From a checkpoint of a small mixture-of-experts model trained on Wikipedia.
Experts: 64 clamped SwiGLU neurons an expert, 4 picks a token, a softmax router.
Below are experts of layer 2 (counted from 0) of a mixture-of-experts language model. Rows are named router (the router's row for the expert), gate (a neuron's input weights, with its number), up (a neuron's input weights, with its number) and show model dimensions 0-127. Each number is 128 + 32 x the weight over its row's rms, rounded and kept within 0 to 255. Numbers have three digits each.
Before each expert's rows: "gets" lists some tokens that make up at least twice as much of what it gets as of all text. This comes from a sample of Wikipedia text that the model never trained on. Tokens count by the router's weight.

# expert 35
gets: " ", "2", "5", "4", "0", "8"
router:108091169103098164098138154101145084169171174157180157141138160172104160155169157165154140163105108155145111171104156102165109157129169170149107091134165089152181159107146085151089174095096089107170100078163104098110092100085153173155076160095165157127090169163077153131149091157095165099076086112122099165169168165144106114132139158176155159130149116098105092161148170130076156164094
gate1:090120154128105217131096185117156105176133171110141153122175188183141199187116118147136119126133095168146067127128166154159122163107135173142105099131122118162180114097124128130113126053127090126147111147184096105102119111091138183174099162093162182127117158167099150112139152098145156085110100091145053174146141146105104107126170144156143114139111089090106130173096184196100176132126
up1:101099104112087154127100132143144091187200146115111134110140152169133197095133104136127146134098136164162152126174094123138110080097093141191112129117137107139140121208142154137050116087107106047144112119148111139110088135115108156138150115089123112081133144129176081085103184036159114124090129084148089157149138132142183104065160153143106097109166083115124067168080095162183137123121
gate2:105094170072115124081188174057122146173155145152110148146109159167126125187121085134145116124118082178168118128135143080169133154160165151113091079136185115175164136112106104173129152120110087120161067109162151124101121129137153178143071169115146104144122145174098112138158084189118152057146103125106116156206190131096088115132128171161129185141154098073085123146128146126123170175109
up2:135122132145154160154073116208158109063144183176183104122131152150095193129165189172122148165122181121118126183130146158154129142126132185159110104140088103163166137152160128153086126058126144129117154099132039112104086084100162167164154145156153151125072161115105148094129136047100122158086134117138122162073128124169133137095168124139173102130104133166168109153143150174081130113087
gate3:147133106118063178133145147109121114137125160149112175139111204127140141141162106172130125167113089155215168142132135026158167237136133168170108107189143116143156131139098125151119163121119184102137042077119085104104082124108192183133126164105177141136106151134080169116158140112131154112133083107076117120136153148122113150108161155168174130143138093140111142153137137144109150139089
up3:095070144105155080083097072129160145087134163149195093169114122168067158163128208119079182113093133103075092165118151169136114132112178121135088110120109157170145118148141076190091128123138056172129192177156138135121168112106107133132116165150118114083157137155122104128104096158072110088115187135161132177081158155133135126145098107149151122142143166123101081131138190121100103171099
gate4:120114141140106160070153126065147154184149198138162139141120174134125119106212111135125173182131107146116105163137158093154114165124167180176071107150127144144142145128112100173094190098092094134141103129121104129111108101099140173146105149077191164134094142161092127146134129203068138106153097093139120164166113164066083189114154140195182181175131123121144120142143139168109127163097
up4:133148193092163170146107153146177109069092132175136125158160156155058149134103104165135072126109133148199148084124160084139142160154136163111117057098134100169163072076183132160195136114170169087140078073134083078092102123154148177191147182147168111108113177138125108112121093145159166101140111116129075130075150139147110131136146132108158117101146089135098143150120156099112141131078
gate5:044128131108154198101079176137138085153152167126106127113092133130122148121114088138117101132153153135126126195144152158160194127122178171105144102088132099151161075141191151216153106070143100077129089106214076097146109143123136169165163126096122193122132118114128143178137081092145159135134117093071100127134136146157119119157138143150180145210105075111141127159094136130119139123117
up5:214076125164116049130128071136144136052121115167144152161170112133087142156163166122128153146102100155179103158101131075135142141155111076170078078155154156130129167109071075116128181152125135154134126113096142144102126117132153124126070168195175086128099166155096139095108136178110139105132122175160113157128129141145097101137162132140120177075141222138116085106189161112098133129122
gate6:076116111124161137118126120112144120135100128136164161147101157194137150125153103148131118168110159140152117164103140077116103139155133168175103098126098099148157102128120132164134148076137052113099117073111094165135115062130177170242091172159152202152062172154094187083175122126146132120139132169127096174128140136078116102130099160146197106158105088126135091167145159078115147179130
up6:077133092153156126125097086130147154142114113126158167105091101191095118156150112114159074170102139148122089155097113081113135115180097141179115130140074138115146085090118147125124124090131086135078166102075140196167156052165154123212125155160135178168070157130115198106189155088160085098162166143133111155120105106097121105123118135100162097114088093129172117131145132056131183139157
gate7:144142147077084196118142140126139146173115124136127168179121172108124131135168133145123099169088119122177147121122132151133054179129180199094081074126114139166132143159139118143130153138113102142159097130184098088100059181108195148135113163058134144130108131123138122136149162121125189075149077085112134160118171134079072127101123147149150106131100065090074104165130135121114142196054
up7:188158146080057167124118147170172130145089130098117135145126186071160145094150155179099094152116104087085140071131107154114028142115152138083086106152113155132147152180172155137105104172104112093174125141156127078131080194127130163076117116073125171096161102087148154161128158112133170071168103096093137095088152144040116128120115133148131088135105110125118164160156117137143115131125
gate8:087083162135139156124171159094125177117200135180112128103122125156090100130153137126095111109132122168182111109109159151150101096182118184166067109140169106135110136088151150152134134174152112088150128157115096055087090082158101129195144113124157130099115104154122163147108154113104112064117097086087141157145143095148125217141117087129170161178089098148094079168135112113162163211086
up8:125114136138174114127177175149111178155201143183095119103145181163094067105132172115108122125137131127162092099122111167134072085134142161144096108113136154111110168130149156146146128193161135120151105157105086061080101112103123137189195103143174138086133099137077122105119135086111127063108063100090165137204144095139108169148090110127148136171076155144068117119113143106159132202131
gate9:088047172114131128095197142123153139156154127107128152154091192169162148108135129143099102131107125155128161116105163123189172156110157161109089117146120115179186138117175086151118137075107092126120143083116108105130108094085160161147102193152155119080143145179073150139152124108148160123094092149113092138164136143131072077151157148150139127179131082074068135172168184138112166128039
up9:103052139137105115113188127174112135128131099047101122148106155121210155099113095125096070109118116119128157080117160089119130163109119148097119193129110153145124136182186125134142118121061121104106158110076147102166137105099159121097146128160092155097213115166090135164155131109187127123093094158122121106128125125121120080168107115116109065170152077098094175176191159152133143079071
gate10:084142129073138148077150129084140131119131121148127195173101136176145151161128160143112138120102103125141096209112171073139086171148143136148098085205106093163177127096123070168101156079125113104110088112137094100124071099098150168151129178143152186126073186158093131088156092171108126138127122133084129184173170155129086167092173166157152198119129140098093142166131141123127148158115
up10:081189077081127143086145124102126111104083114099108183177099112146126100173091143126109113127099075103166064159106132048101088120108099131141137131232084122108159112139112097118082109148132153118094128164094113102168077135109135111102163117126107214138125148142119126078147124163120072086132174128075183116115142160163114176082147127093128228105146154105115158129143117120146120120133
gate11:112111133071124149102182151080151122169153153095155158185113180124133156149115094147134115109090081130140103083136160058151127212125151167127101101145153099157176136175158115198096135111148139116187079126154117095095106096130118199130102154075153149103104141132090139127151135133116177127118075109146105148152139141108072145091174189171146108125175093074074167164158164192140126154100
up11:122155123094125154131199169126154124186150105056109121179123139120152138106075077148132083096134071128123135039157139092098108197099108140096149157116122095103159101180173155143099103155167155096193102158145143086138121137154097136113160102068106157113131095080139110139102154094153168125115086096162108106148103097119149102093117165117130070112179100065078189163142121158152094089155
gate12:119081155129141134092176151110141134194168133107098120184124171120134154152144141172132119125101086140157134112119170098154122208148151137156078121178133069152137155140146100138083165091072106098113133084121114131044118150107170181167132196085135126123172150148108155139137036112161176166165099104146137139177166166090102145151110106142192137127151080078128100179118117125091138119074
up12:110060175136138130102173134187131148174143111076106124201144112092140100164129109134118110130115105106112176099144141135080145192122131085162110153143094084157118163141157082086125094110073123122078145134092178199103129159128141127137108165078115080119177126179148200147145089097204161153161152098165134141185141099086139119126090095135163103106134110051120133119162110145093120087077
gate13:102132127099075127108125140082142144132129174173117184150129178151133137161160167188144121099119128162189158161114160094176156170130159134110074094140158116174145149157081099157108141093150097121138066098189108144093085110095165164151144181111164175139101177132116157114156081142135160136107033150117112175152195146107052152156163138177129146160119126112109100148117122170115164186095
up13:136165084083084115165093159149134109117169166146114178156092166119123145170105175184171106140133107163129150140079086078208166144165127132147083123113157123137101112173070124110113142146140152108100084096211078159069113180117156148150199156130148161158095163107129143138109085087124148084121097141106103130147162169141079150182117064159102133155117160100196080125123104148124146127129
gate14:127118182064118159107149154105133104128120171182162125156134163185090167125135145177109142178134119141161133126121180138166157220154174147122091112127130124213126142134178103175140124080128078102157086135170130133098130123117134186155109167064163148095092165138081189110168128158135110134122098109120115156149190157099082123093146157161165162129084113095100103165179148136116149184078
up14:152135182063077165177147142196135099103083169120138042109140146148143127095103147146067089175150117082091137084131174148140146193088115097112163121107128140150117182149203150127103103148143078135171131187175148109121134175149099124122158106101105131080114102093094173137114150135161128115153144110073126100139140086096173101084088120119155157124092160075137176172167121187126129129132
gate15:089113139052120161111148140107182165112130146148131151170086164149120169141166148207075135160137125110173133120110189088173113110160165146161086118147142109143171097117105132153064148095157121077183047147150110063141046117124117171128116169146157148121125161163129166094114140160096142068123119119133103117211159142098103135126169108160179130132109127149088139177159178153090143130132
up15:144146143042111119135157130141158172115108146128147151189060136129119107104113163191040161115138112084139128070106159124164073120139171114145104156158168156125172091111136131160100111104117146110136090120129066076171080141139105149074119102095131174104130125101129174138114150120081105077144183124089097060191139141078125134137157117111157120141119099177111158201187158143110082112142
gate16:072128173140123146104104133098133084181153132139106156114142159184120191125171105174155115096108085133139161137115138123178197130162113171120039140107232109140126132077134102157159160112099103088146102158138094106125082104166198155145139152120134178168083104125096181113173147149155136123105122104063110124170159148081107159139160183119162144186139120106170124137117094105136180117105
up16:098172118170136171130122153103129082163149133137101106135105185144126095117128073137201125140144141198128176111151111153166047102139141118134118148080131055135109212127135130114157159068129123090148151128168089147086115083058158142130148125111141176158123129144087172086169100136169098137083104107118156134194186104137145152094184124126115079178168108149090114124089107124150192137108
gate17:121076188114116180122111172165151120210174157116122125150074182148097117163148079166120165119107142161121106177123146122174089183097125172145039136110082119156138105117079128171155141125099149086096111038112110129076137161115151172183136159114149102117136192152094169099117155142154161131130135097104121177164128126090112141122119116158165143139113077164098147187089100156082129131106
up17:113089152211065180153062124181119122132121186106109091110084155133138170080115107142170150162160165162132124142156096168127104116131068115152121142105093134109106172169102170146139097082084129146061163101109147162117139118093136140175133138165140146076166174113117101075126187040190143120112137064108164140163103103116140135124096124123123053133128124133131153144086124144077152097155
gate18:114132183137087133161168154136143144128198186115119176183116152181117101145178103137124133144051103140163123153126135094157122195107144090150087098158171119137156128119119133130083148126131123104132062167147140095111107105121126178162085177130217118102120148181132136194103140107080158121125094096089120168143155132088091177086139097152158102151127089110076109174126169122110201164084
up18:186154170132076171154160151127143140124160159080116177138145136137148078151147117100076073148040120146158118104187086148138130164134124058116126129135169170083113102084131176097114129185131133112125108136130149072159171114101083112134088155120203107061100132147118085188105191108117115122129146090131129154092143089127154144096119137136132073124122149111059154192113141126113191162154
gate19:137146106138136170103103130097172166168150112163148145154128152163111139123156169148138099122086148124168131219053164117104153113171130147143066089174116110158164099128191116167169142117133110067118124081131136103103108101102161164146110201149152185105144195169060110084141107096139112097149110104172077156153146119133097146135142137152130169145138130084088131187145151127112174163039
up19:097102146081149082126142121118134075160127153164135165145066163130121099188140107176139197148170104151099142081175141090176136143125188136086116108095178111132132138155089066131060147125138109168175104164135096133082114141120109141120131111082168069120082110110119090123059140156082213094156112182148092135133149193121142117098158163183132076119096113121149108097128151123136158158162
gate20:099100204099132182104158117074147121091102092153122170147113156129098145138158151172088143156111149113175143144123181061162145179161150118182093135140170097153171152080109119216102165119151087091133082149144121059152047120117158166145117140129160145106127124212113118119095132139102147095131110123152061178126166125101083115133134107165168143121117151113066112154123136142064161142133
up20:131094071189104099184098138155089081167178167117135095110145199163148181124139110131184130155124130150092122148124120145155126141103121174131120082134133119174126103174145091106054159072109103137127114067133088178071149077139161156118127159127186145118124177125102101095153055108154176109065086167136157121141123141149169126143122196157133167180164131098179127109154156122117150141089
gate21:073090178078122167096163103099165123153184098134094139168129166146120129142155105167128125123124167156181154111078137142143108153129145161134093095132167052166153174109125110153155187109111102113149111120159113079070038097078139162120105152133182163100149150128111157150136119169120174097125117082047127137193146110119100141157165135148143101163114095126074101159082154102130160180074
up21:089105180091133173103166121099114143163139082097085101149113122115168101094135062127160112113118150192179150043083083154150095134126125143105104110066147069120133212122131142108182157129075126133130128168115124077096096127096125131111102115121134143124186111108130149180137131136144163141104138083035134103174141079125113176142144093100144063125134098125083153144049133112157165123107
gate22:040115127079145183150105131126153143147164164140112151113119160164079197173146112123120091117138101105128123132098163107130119126172112219141116115110137078153151100132166121173089099085124077049110065085170092114144096081087132168156096149077154128069120136132107157115177132073154115109145119077189055150138138115156123105130175174170181119150120091141131153140116106153138141139116
up22:060149136116133217154127157136140125182158153101132143132132150150095148164105113132150077070075108134149107110132176146133087103081105202134113153134107088165124132174141141143049102098116145066100087115140149143135128090095113144152111124094128124137117156159108153109154148072150065119071127091194063141158118099143161111110152148112143048116136035123090155197105107131107144126137
gate23:136075102155189141179116146117134154148135146168167202133120168174126143091117117130106129158063093148094124156111169084153153147153179194118131061127156152176185107134147128141166135106144130152116114079159029114108112131108134180140175211111150121127087169184073115097178076092081155147092116124159081134137154163112107117125150180143155157140146116139091117142113144121115110144079
up23:145087131163110142081160195140110122106225164086108141116084170111207190101165085185106152112102119195145149142138124122152146220112125157123143130144115094157160170170120089153141157095116148104161160099163119126117116126131156155102158120098150192151239153138114077114128091114111165153087065140116120116144148116143125136186136167160086116154099118089115135143123143141129107131111
gate24:114092136132120142113172123095150143137169145128138133125096184168138152163158171165128159144098100138177102140110183118180141148150150176141064103135126070158167132136108098203112157058130072151163084089172106124081097108095179174156137176147162153130129169179089145125173077151137169108110082157098138161147161138119094162109159118183173135149109127076067082127129150154094155161071
up24:084105116046155122099162113121178118122150175114172185091163145115125081150092173137107171088091080136171125092091168123142042147123126179115086102164106110174140134170078072173117151109089084126133050128137105121124101124109122162168148101136127155134113105124148150185107164064106158135107088115121116123181159126137147108147128124098123096119187117149107118178144193070141069151125
gate25:112093161088170150097138132160118143162098162188097091136084133151083145133138102138067055121161126127125143142144117141148127139188107204108107111102109075170143157105118116212137175072111049123109116110124135139088151109140174166159110199098139115073145136184113122112170105168138147111173142135130040205167137126144133129134093120170099098155143146137125102135122143139148182129071
up25:085098158073131166128160170149110095175151137106157105185154166105097108154103092175101065107156097153110130091098142145138160199112160143074137128104118047154112148148092093157145151137154094136130096167147176047086185115181159159122154147075132155173138089131130128142175078175102136133091130153122096097138119165125193124188112126166112104096092098071102128161165109151134123094123
gate26:091123100109156190068138112116193146144172131152133163160181139183107163153150152141168149122141114150195098154111132084131110143151155155154094098136154122148117106087145085161070143100117093064165104146171083096086081107092142180173156161127157160165115181153118150137147083149129152118096131100139071184130167171085087140149162122134137160144139065073110120191099125192123165156112
up26:130138138146148136132138142111124133187178186122098160146175181117121149127188112160214204128159117141153143143147118075099082118112118122166119137111136101103150188109107088110033116068102127106176138167147079164078131148110152161172126123118108103180144165137127092082179158127156116120080115070147083163151137127098154131106194143142111070120149079115124157161056133142111162149138
gate27:116100142156094157139165125117132106166145210105179141148125157150160192125107134157120132150079143141125109153091114095163187152128166184145090082159147108163171122158130130137082156069095055110149095111144063099103114129122190181153117183150167156116106138132096143144185117136121151136130051160085116151193116155151099138157161156192119190127159140083129120108178153134095154177123
up27:123100134199075107118143149147132161111139198077157093165150150129149213109090096143101072155095115124067086148115094107107184197073131106141168098151125141132155131158149144138031140133074097137118107142087101132120141109180117160121133125116127150132103116100132119131183157134123100149080075177098140131166115178142168119172146126144116175106191141059146114126158119089067114116158
gate28:107105187133171167089169189163124138148099140115116105115157144134147135176165114179139098127111169190130167188089135139189126149150110220147150138165101073145213163108139089170047132079094122092113116126113094076063147107089130148158146112107153128118121138105094117180141163098058151125120074132137105115157133188104126159131166130139159150122113098153131159119120122150122115116061
up28:079116190130168170110182178155078153139148119091098103108177193147168131149122098159120058082126131177123222140114139180143122137092110197121168142168099091158164177157116104146107118098044170098094134130091124106104142105106091149157132093125138129117154159114122134169133141066095158190110088095141092119147113126138172135125160125116154145096090122109143157130107065127149103085080
gate29:093052168107146142108171154087146117148108138121106144197133165172094158180137142141094122131117143135173097154061148124170149213157149148157100105156128086151158173147114064147111223103094120099160101122129094128093089082127165176126101184115193136131133148173093120101139098110114149122123088161125118175169169161138129121134147134155147126156184129054105092152137131169127143161075
up29:118066166131158118164177152147126113156094079059110091167188136116118130194102069135106083117132154127143089129085139187137138195113101105100155144131112083119108187153135114098133211150061117140108143148081119157089136073183121136129119126123132102149172120159118112079118075099154147161087071154137169115176110148129182100138090137113107107080156143045089145139131113165140128121109
gate30:086119169136103172123164150129116135153144136170141115112079159186098138137114154180156148168129099171151067115106172119131161136147125205138072074106161095175144088102053126168131144100123102097135045137144115098082081068156186160195089145072137150140108119145117165153135120129134153137146109118133085182152158143077115116129110133174186156164136067133110125143138147167098182156098
up30:146124110125085135111173178200162161117167199135128139115152116162138170166141139164100153149170112183090103090151054168127179220119112134154152091146093106142200134107131118174080121136110165182126158118076168078110156101142087143122113144109178142108142146159109122123070115137084155142081118176084131098178098115155088176128103115121148201120141099071113127132154155128125136101114
gate31:106099156117097151117155218102123103129105173162130153166110191160110167141165207148105147122101113107141102170100166131174147138183142144166051088153159099156181142134134102160071183103119128113107096122154112133102097083091165199124088166125169142126117188168085131092148130148107131100129110114095097202153141146100091157127122142165157140145139129091089100192108165133124180134087
up31:081167120103125125119145130124155137135163201092171186099080134163152110148140157156154106159145091142098227096164127133152125115169123157072140138092086173110148068064123188150117087138156139114094115128122091076110138028121114149131127124156137163134163141109149199123147126180097088113081119093116119100124124171149110145157155115135078130124086079129109138197147176175082118148140
gate32:088126136105112129115173154055153121138140132168139174161116154181141135200169182151137125165128112148121102172121154120189124135143170151154118112147129103146148134104091093152120193081128114106120073148128088095123070073101135172148128154126209114146096189165087129127155115152108160102121075117143114170121191151144093132128153162147156212152156095054079130149148164150120168186100
up32:171108135167061095154131127172118142073086146140188150115169151098155156175163131157153096149083202121120114092139139134114178105112153125204090068138141112151203135048102138171148162091153147169138105141117092081152127113159138180127138148149145151111098129107109137192122189130147187146112090186095098108111093140137123117090150165177170125144109129123133137129146190088092077108114
gate33:096092138101096199117154133116125100149164139140134155173152161168106163197128127176151163105125126153134104163113187092175112159116143138193031114135162092165184116127145091161084148089094094105124097114137068109074112100090147191153131154074157150095105136166106154117128117122130162064122098100151072195184145166155105102098167128167128125138140088086126096147118128142111137177112
up33:117111142132085154153159113146135094132098130100127138144203124129096153151139074132115130108126087123099067130114147114160084153089075116204064123140122108128164084172131085123042150118061129117093121121105080145102177093143105153126067111075106095136116105127156093101093125083158144134125157152210100158127099144171165054120102123145090081093183146090187098130139075098145127138135
gate34:092077131128122170132144168120132112120128160146181165152151145185095183164168132155153115150129117176175153128078179104149144162151152160158126065157130111146178128084077065181123163115141079161129083101165081094126099082151209155182113134157152132100148121166120134101186128152065182115069124157108084173136149155113106157078125114157145158142138100127108062156105151129137133167097
up34:131048114102089131164144137137172065124136099137162056136186148101123145142120095138117153149063175088140157158151123178180134118124101094123125118140098064114107131091134077132115167103105133166123146047139104137088101167089110127109170143124168126102115130190127186128128081132117144115087122050093150135143163154124107145079165110189113153144124174128139095109155071126093150137034
gate35:127107194175132116155110117120153117179141131154121177123106183144163132142155090174126171138082127136151132144155140106165151137091173159135103089149135120162144129134100136125097189044142111108186116073136084065105058090089138137145120176164140107137140140107130189110210132114148133154077092141096110182170131147122150131140202126157128132127160077076097108113120164149076191163076
up35:153202154099126139147129134135166146160156118151136135146153117130077100149106176163145109105105073081148119090117101073151125189124192142094152062084129134126086157114132105120157155165212168125153066126176079080088102145124112130144167137098159115137088167111114137113163105116094129084101116157154078128086172192126127081134183199138156162083156125122061156117130132116071142161138
gate36:081110127188105128151133148107140132147171104173195170137096148160096101167145114156163118112063113154111183138054196113154162116148180135118095137109169108172139119142143143153141078132098087171123130079191123061118078063144119146163141175169113135109107158170112139142180111118123162094106091177096139136098188123111102087143162176137175198127142120116101087124175149112095132144097
up36:112087145106101118111137177174124093118163197095139110122096167144155170081099135192152128125110067183090134116186130108163114200127118137130134102165107121162173118160138087175068144140115100158132134105174107116090126113099165171105176137141148173129158131117091098072148076148091105122070094181111167120163111145133165109112140105186089132160111124032113117149163146173070140146096
gate37:044072136097118149084136129100167091126142155162184113140118158131151136161115128116129130124094107123205112159073189143157155147136136202132136118117110105153111087112159131199103104115109116118103108111135104081128115132167122167138146132120146133119169139161137132089077071131091213080119123096129119158225140077073101122098143145161117105137089105055067167120124130177080125163142
up37:147158085141131126178119191196151117096203176098142147134134146166153215137120111133110082088149113121107100139152120167149105190095131138143134083099107137163188111131088092143096151118125158097129118073176123110171147106161113179122152157123124171104097122074091102159135081079117198126104081133185076095147125149198169113164163171140119134128173077137120148143109153158108086160111
gate38:127111122100116148060127125127133103126147180147096175152057149148097169194094102138098166103074149139187128157076148120160136126122187180144096097147142060153210116155160129136101133062125105096133139132099112104136098161111141177142137149122168135097154196163107102110139108103093170064113144120119074152187158104123079110107138154161116120105132135074069135176117187135078140152099
up38:162079091188118133155112141146156152096152187100138154098187131162102196166145068122118118143183136123119105167111148154148101159095127134139118113132106111158179117164161129137056103078099077114118147097135072116147188084147112177155144149098115124119080154136082114113140111067134149113080121203197115138129126166186168081174126179139082147073107121070140098100109109168113141128114
gate39:143086152137138096054204152096105166142164137123085153178143142128148183108131136172128111104051136163124122150125109111142072220124121177115091087158094122145189139168150100164123194099112116112199115122091087128132118119126179179148081190138119144109157161120095092131153141118092178153069090144132116164181151160111132097120074129167149132148168141097102153157112148098111123137094
up39:135084140159142058083146153095103145109163096056089108185166118085176174105085096161109097105116182129121162098132093149114079218129072122111141096146088112105170142207130135150168208119101142087165155137109123137142133136136143135085097119160084127093178101120147095162118136120119158202080108151131135073163117129114164104153082118117132148137174142108117158134116115069121078112133
gate40:103069138063114161079174139108119146159199159143101165159128154159137167076172093141153131089107122177143154120146145115160114195131149152139117132149154072145168147154139118168123093143135114097183103144186113134138102164158142167149145168093171123158127124120084102126191074166103204102119137091099097111166157146086072145118191137132141136128080073082089075133072173154120137131102
up40:096098129099140159148197180133096115162148132077090141177074208110164121084110086185185092121106069131126147089177150085129082171118146144084129131135126076127156170208134144187152140136122106104180094134154114094120111121120129165129133130061122200117158079097154068111168089140136174095119104139078124111198118094135139083116123133140096100159139128118099134140111102162147118145143
gate41:148085199122177114125157157113071111152155134129124073155150167158124179131149079178132099122118081136163142110179115132160110195180182204148147128095167077167144129113146056168122132119145143092165109145157149080121113135129136153158111163092167131145158129144099085119147041152089165134106111118126077146172146121077144145091158188165112111191091089137089117116150152079101137120115
up41:128060138175150048111167168124109084123170101109077131142167151125168203108168033136139108090125130097128144103157099123127072161120115179139125101060149119140140102180133094127168175145099158070129123112099091104148132129151149160120113124128117163166181107107122053125178086149125204157101136173174085103139126116157156116183141156126124164174156141138152127106101151087143101109112
gate42:150032122144178146096126093131138154157196103126153122097109139158164170149166101165075149127060181165154129111098140106160160138104212175150106122090149111139151150109142058181125130101132130169158127126114128108111070138075158159184156153129142157107140122125068139126118110118132130118089072174072115140200147177134148102110147124168128113130144125068042088133109126162126137138102
up42:171041145162187112165135137145151158124157124082149149122132145150139173138129063154054111124091152142139146122125123135139148169083182121150148094090123114115160150126159079193126171149111129188092128136110089101100110141057124152166160144097116126073121101122105146114133108103143109179075089186121140114188136168150187077143104132171115093102161131071036128168117092118131078133129
gate43:133087147136180164160138118117150137181129168143121133105132153134143179092193136151180166152119133147160131167153160059149137115145169189134122120125118147108183155112121094136107150092050087154091063147122097083115108084101130142140128179127173151129118187149093076094134115140159188115160135147061133171126148171128084156151176147144123146145195167098082129134090127176141183167063
up43:150159127062154123101179153111128093117141173150157119193151125125074081202070081116065086168099102112105120163101109093172191229146125137104116085093125151141133111147158124160102157140161156105142116075127076130124134156064171150136137147102127104094083148155080160113113101146083085154136090120159136131083154169150135093120133147120173160119151067079150121163174126145144119110095
gate44:094082145140106177117130145111132122133163169166152180137135171180111172141135154153118134158103137186158113145126171127176148140129154162134098090135163072208184082110090070167122159067137103090131105128140097110102093091113148199140151179133180131129084179160106125109151073167124135093089088141148104174158152160141101126140138146186141123128114123063084107150104175168076152179089
up44:108086088129152170144123164108129099156145139166134155089182157155126145118111117107111116091145155194186151141055152121171125089167137191095104152091142051174120114127100115113092150051164120083113135101136122094111145157125118155141132164127116102140091163208107135144126072119162141131052103088189088156149115150158117074155167184117127102115116096082109116123084140162133101148052
gate45:101057116143149150134126138154158190121209162165139088109134155186088188150165100125139105166098116146168100135100109164134138114130151159134060132091131136142144167114118093198128135084105073120170134154141163096120128116109159182174192187157135102121129164236087126126183120142124158123089112117128090160134138094135104142138155144139157133129117089067131115185124128170096130136056
up45:108083095147150138158127173167155193137187136126157091088148156140076147134134105116093091125130131138118150119089084202130153116122122109098125152083116134148112145168102120103150131144086129142094201130077197125132196098096123122143162150168098094130168164232091127137177135128149150181059182156162127110066107091160179111178100098116113106132116139078148120167107132142114109134076
gate46:075070156103142129093145150107129145149165137129162140151138169180129164165144141140093114102071100144145126177093151089150144169157172176140066129124141101176154084135097068162128143085086087082121096130152148132089123106128141190159107179114185119142150167188058105133198072174115163078106101129157079165164155148106086137164126135164117176155096118116105139139139139102064144156101
up46:082108159112130072109136123117098136169138075097128120125165113128136102138135143079046088088106105118092130133107139132096145149153123113147091150095147127091111055165084073071130086150053120063092166134095187143175156133144084098109093101153094116099166091158125085151157113166158140146135174119197105101171107095100129120174054159075118155136077128153151171101133106080134095128147
gate47:105079143099112134129172130118168160124129152136148110132099155166128167165162116179096126176096123121129076156085150089172150176128140141157101052163123119188142161127102086175089160098115097124115100057140099139096112091091172195144102165113148156117089142140086147142163079150134134115116090162070131179160213132145103165140167137187165163138141122081102085152176161102091138183121
up47:129087138102102119151192141156132141117081166092143083149133118105119125145130104164090119154088106079090075139108138099123111216100107131129172095138078171174121171121132083139051120156079113126083129083112115145093137077089132145130105124119118130139138104124122137125179097172149091145062121175050194125186183120157166166126106117135148143077171154087084120139191140131095092172161
gate48:141127136060076124116129177115199113111077158129081092125126161142185132111092098158064090150205102146100172082123161083173117185119155140098109163123110078144140160134178148123078085138107099082144101102191065140117101162151093147092120121095116151110140129098119175169129173125157135187125110113061114125145165115116109073159116121106125149179122109126136176186108104169159156154106
up48:106134137112118070119118125131190106136087163140124115113124128140181108141157113157087106168169105094101220116139185098159227119145174125106123146122183104119118126081138160071134063146096071148142109170147123116124062161128143154107124102104113121148149110136133179209127168105170162128170142140062168140114126113094114060142118162127162127165121104131148178192144161127179170118119
gate49:117071167093153159094122130113171144134135155151149143144136180195091168174142135158129155139102121143174097154125165094165118142149159178175068074177149118181177114123133093166118136074111106090146108100143114125110124073116191205162123182122178143125090171188071130124169096132084152105104107123132096194143172144127086132127152152173167161139129120126119103163128155120076172157080
up49:155122110105133153096123100131144137163171087152129132142108115145112160178105113105077147150092155085111065179135169165120073058126124114176054176108133136147171125155136097084096088090089139047160161126088160165135147081116109113105076154135128093101085153218063150165097143110151119114157140092194091163130176095126113135116141150092153108127115098162163085129127145109083147128081
gate50:092105169144066144144119150080166134195136142109127175100146103142097158156182091121136126112121150149133130150126153132159142128133131203143089108183108086174119145154181137121077160117120123081182131056159139189077155120106161148135113128122106171183102127140147126133154146068153167140085106144101128163092135136143135120117134134138181075135142105116015102193113103159113193191148
up50:087086157093107104131120107096180153191130089133162157133189110142125102127125067105108109167095117142112141110158141115120133075090117201139114181154143141142153082151198148126114140097135099074174127141093134108127107094143081137099115122101111091153087108155137084159096187048137156077106133146156075142094147134159107089093176140123150057146187072106050124140092115182127143151127
gate51:105134114093117213118110133127108115195162164131159126154104177151108143092155107156161144148122105182142167099149163132125108160080117159160107115122113135149143126133184136188082076057126099083178080140154121128096118125153138161206183147125126125120074135100106136080166154090095138071105081102126086156163196141126120159087190173164176082118099055131108120164139116135105110110126
up51:110148127121134198167131145146137110193165142074134129149146138107129127060103089130156135102136105166149178081142113148099102129082072140131162147119081101117136106159207149146068054105130138087160128142168122140116163132132085115134174084071087138082124146073144121093119150041137073130095124086134104105180137126129158089085182137118099062112092098118111158135135092128110064105165
gate52:083149125065132159076165147096141093199105174172127166167078132139137158144127117161143095091090080163184136110132177076140108198131157142125107104186150066172186139156119123155113136109141121092154076124175115116109080099088153167177102156063148169129112161115118113111177107157091131119139064109120123145144152160147109152129157113133162103143169093078107118174102183141131143171076
up52:097157150058144162107147130153135099215114142111106151162061136102177146088087080159166078121115103130194122059117167106118100187103131149068123135179125082078208133148111139188150122147144108085177119157149132069160092129128119141140127124070117174116159108049158127132134107119152141093166113101109130085122124126154163104095131106114135069130150116098139160139072138148139080146138
gate53:091131115118104138082159164093121125161141179137114117180142175183120118131145150157140127139108128166153094154127190116164135185150169178121081113088097083196131126125103109143118128094146100116112111083162098087089110088127161176173098177108133117118186147155090175130136092134103182102137097083141067160175165133053090132121107184186150139149102135083111097155140166168098195166088
up53:155142106150092105125127188149113066161115136131174157211158144091110147047163114168115093187147073144132116131185153126110074198131104117146138136085090113144107090128155126138139089112120084105113127041144114149129170092118134148100132154048093103104140136123125167148163116156085143137136095107149080109109223143060162118141122168168104147118134112101139063121175121110108140133142
gate54:127108131055180142080146136150151104110098154193164142188102191190109128127123147155125138186101104109108106129102136080162105152138213161139104090130150101130171119113126109163098151099137103090129091131184082078111070114076146169168121205134156170133098144177088152143147098121117130075130108133124128153141187151115100129084169150145160132120111069164132128184137153160098173178104
up54:137150133026161176128117116193110145127102128184137141153071149155119096095083214114115108173047111096106107151153142079123109161115141146099122118166081098132202089165126146148100079103152120079174107134156136122122058113089130156095136164096150158118120111172121136135165072047103077111139081078169134125105125144130092132104100128129125108098138100167140130153114117146105180112108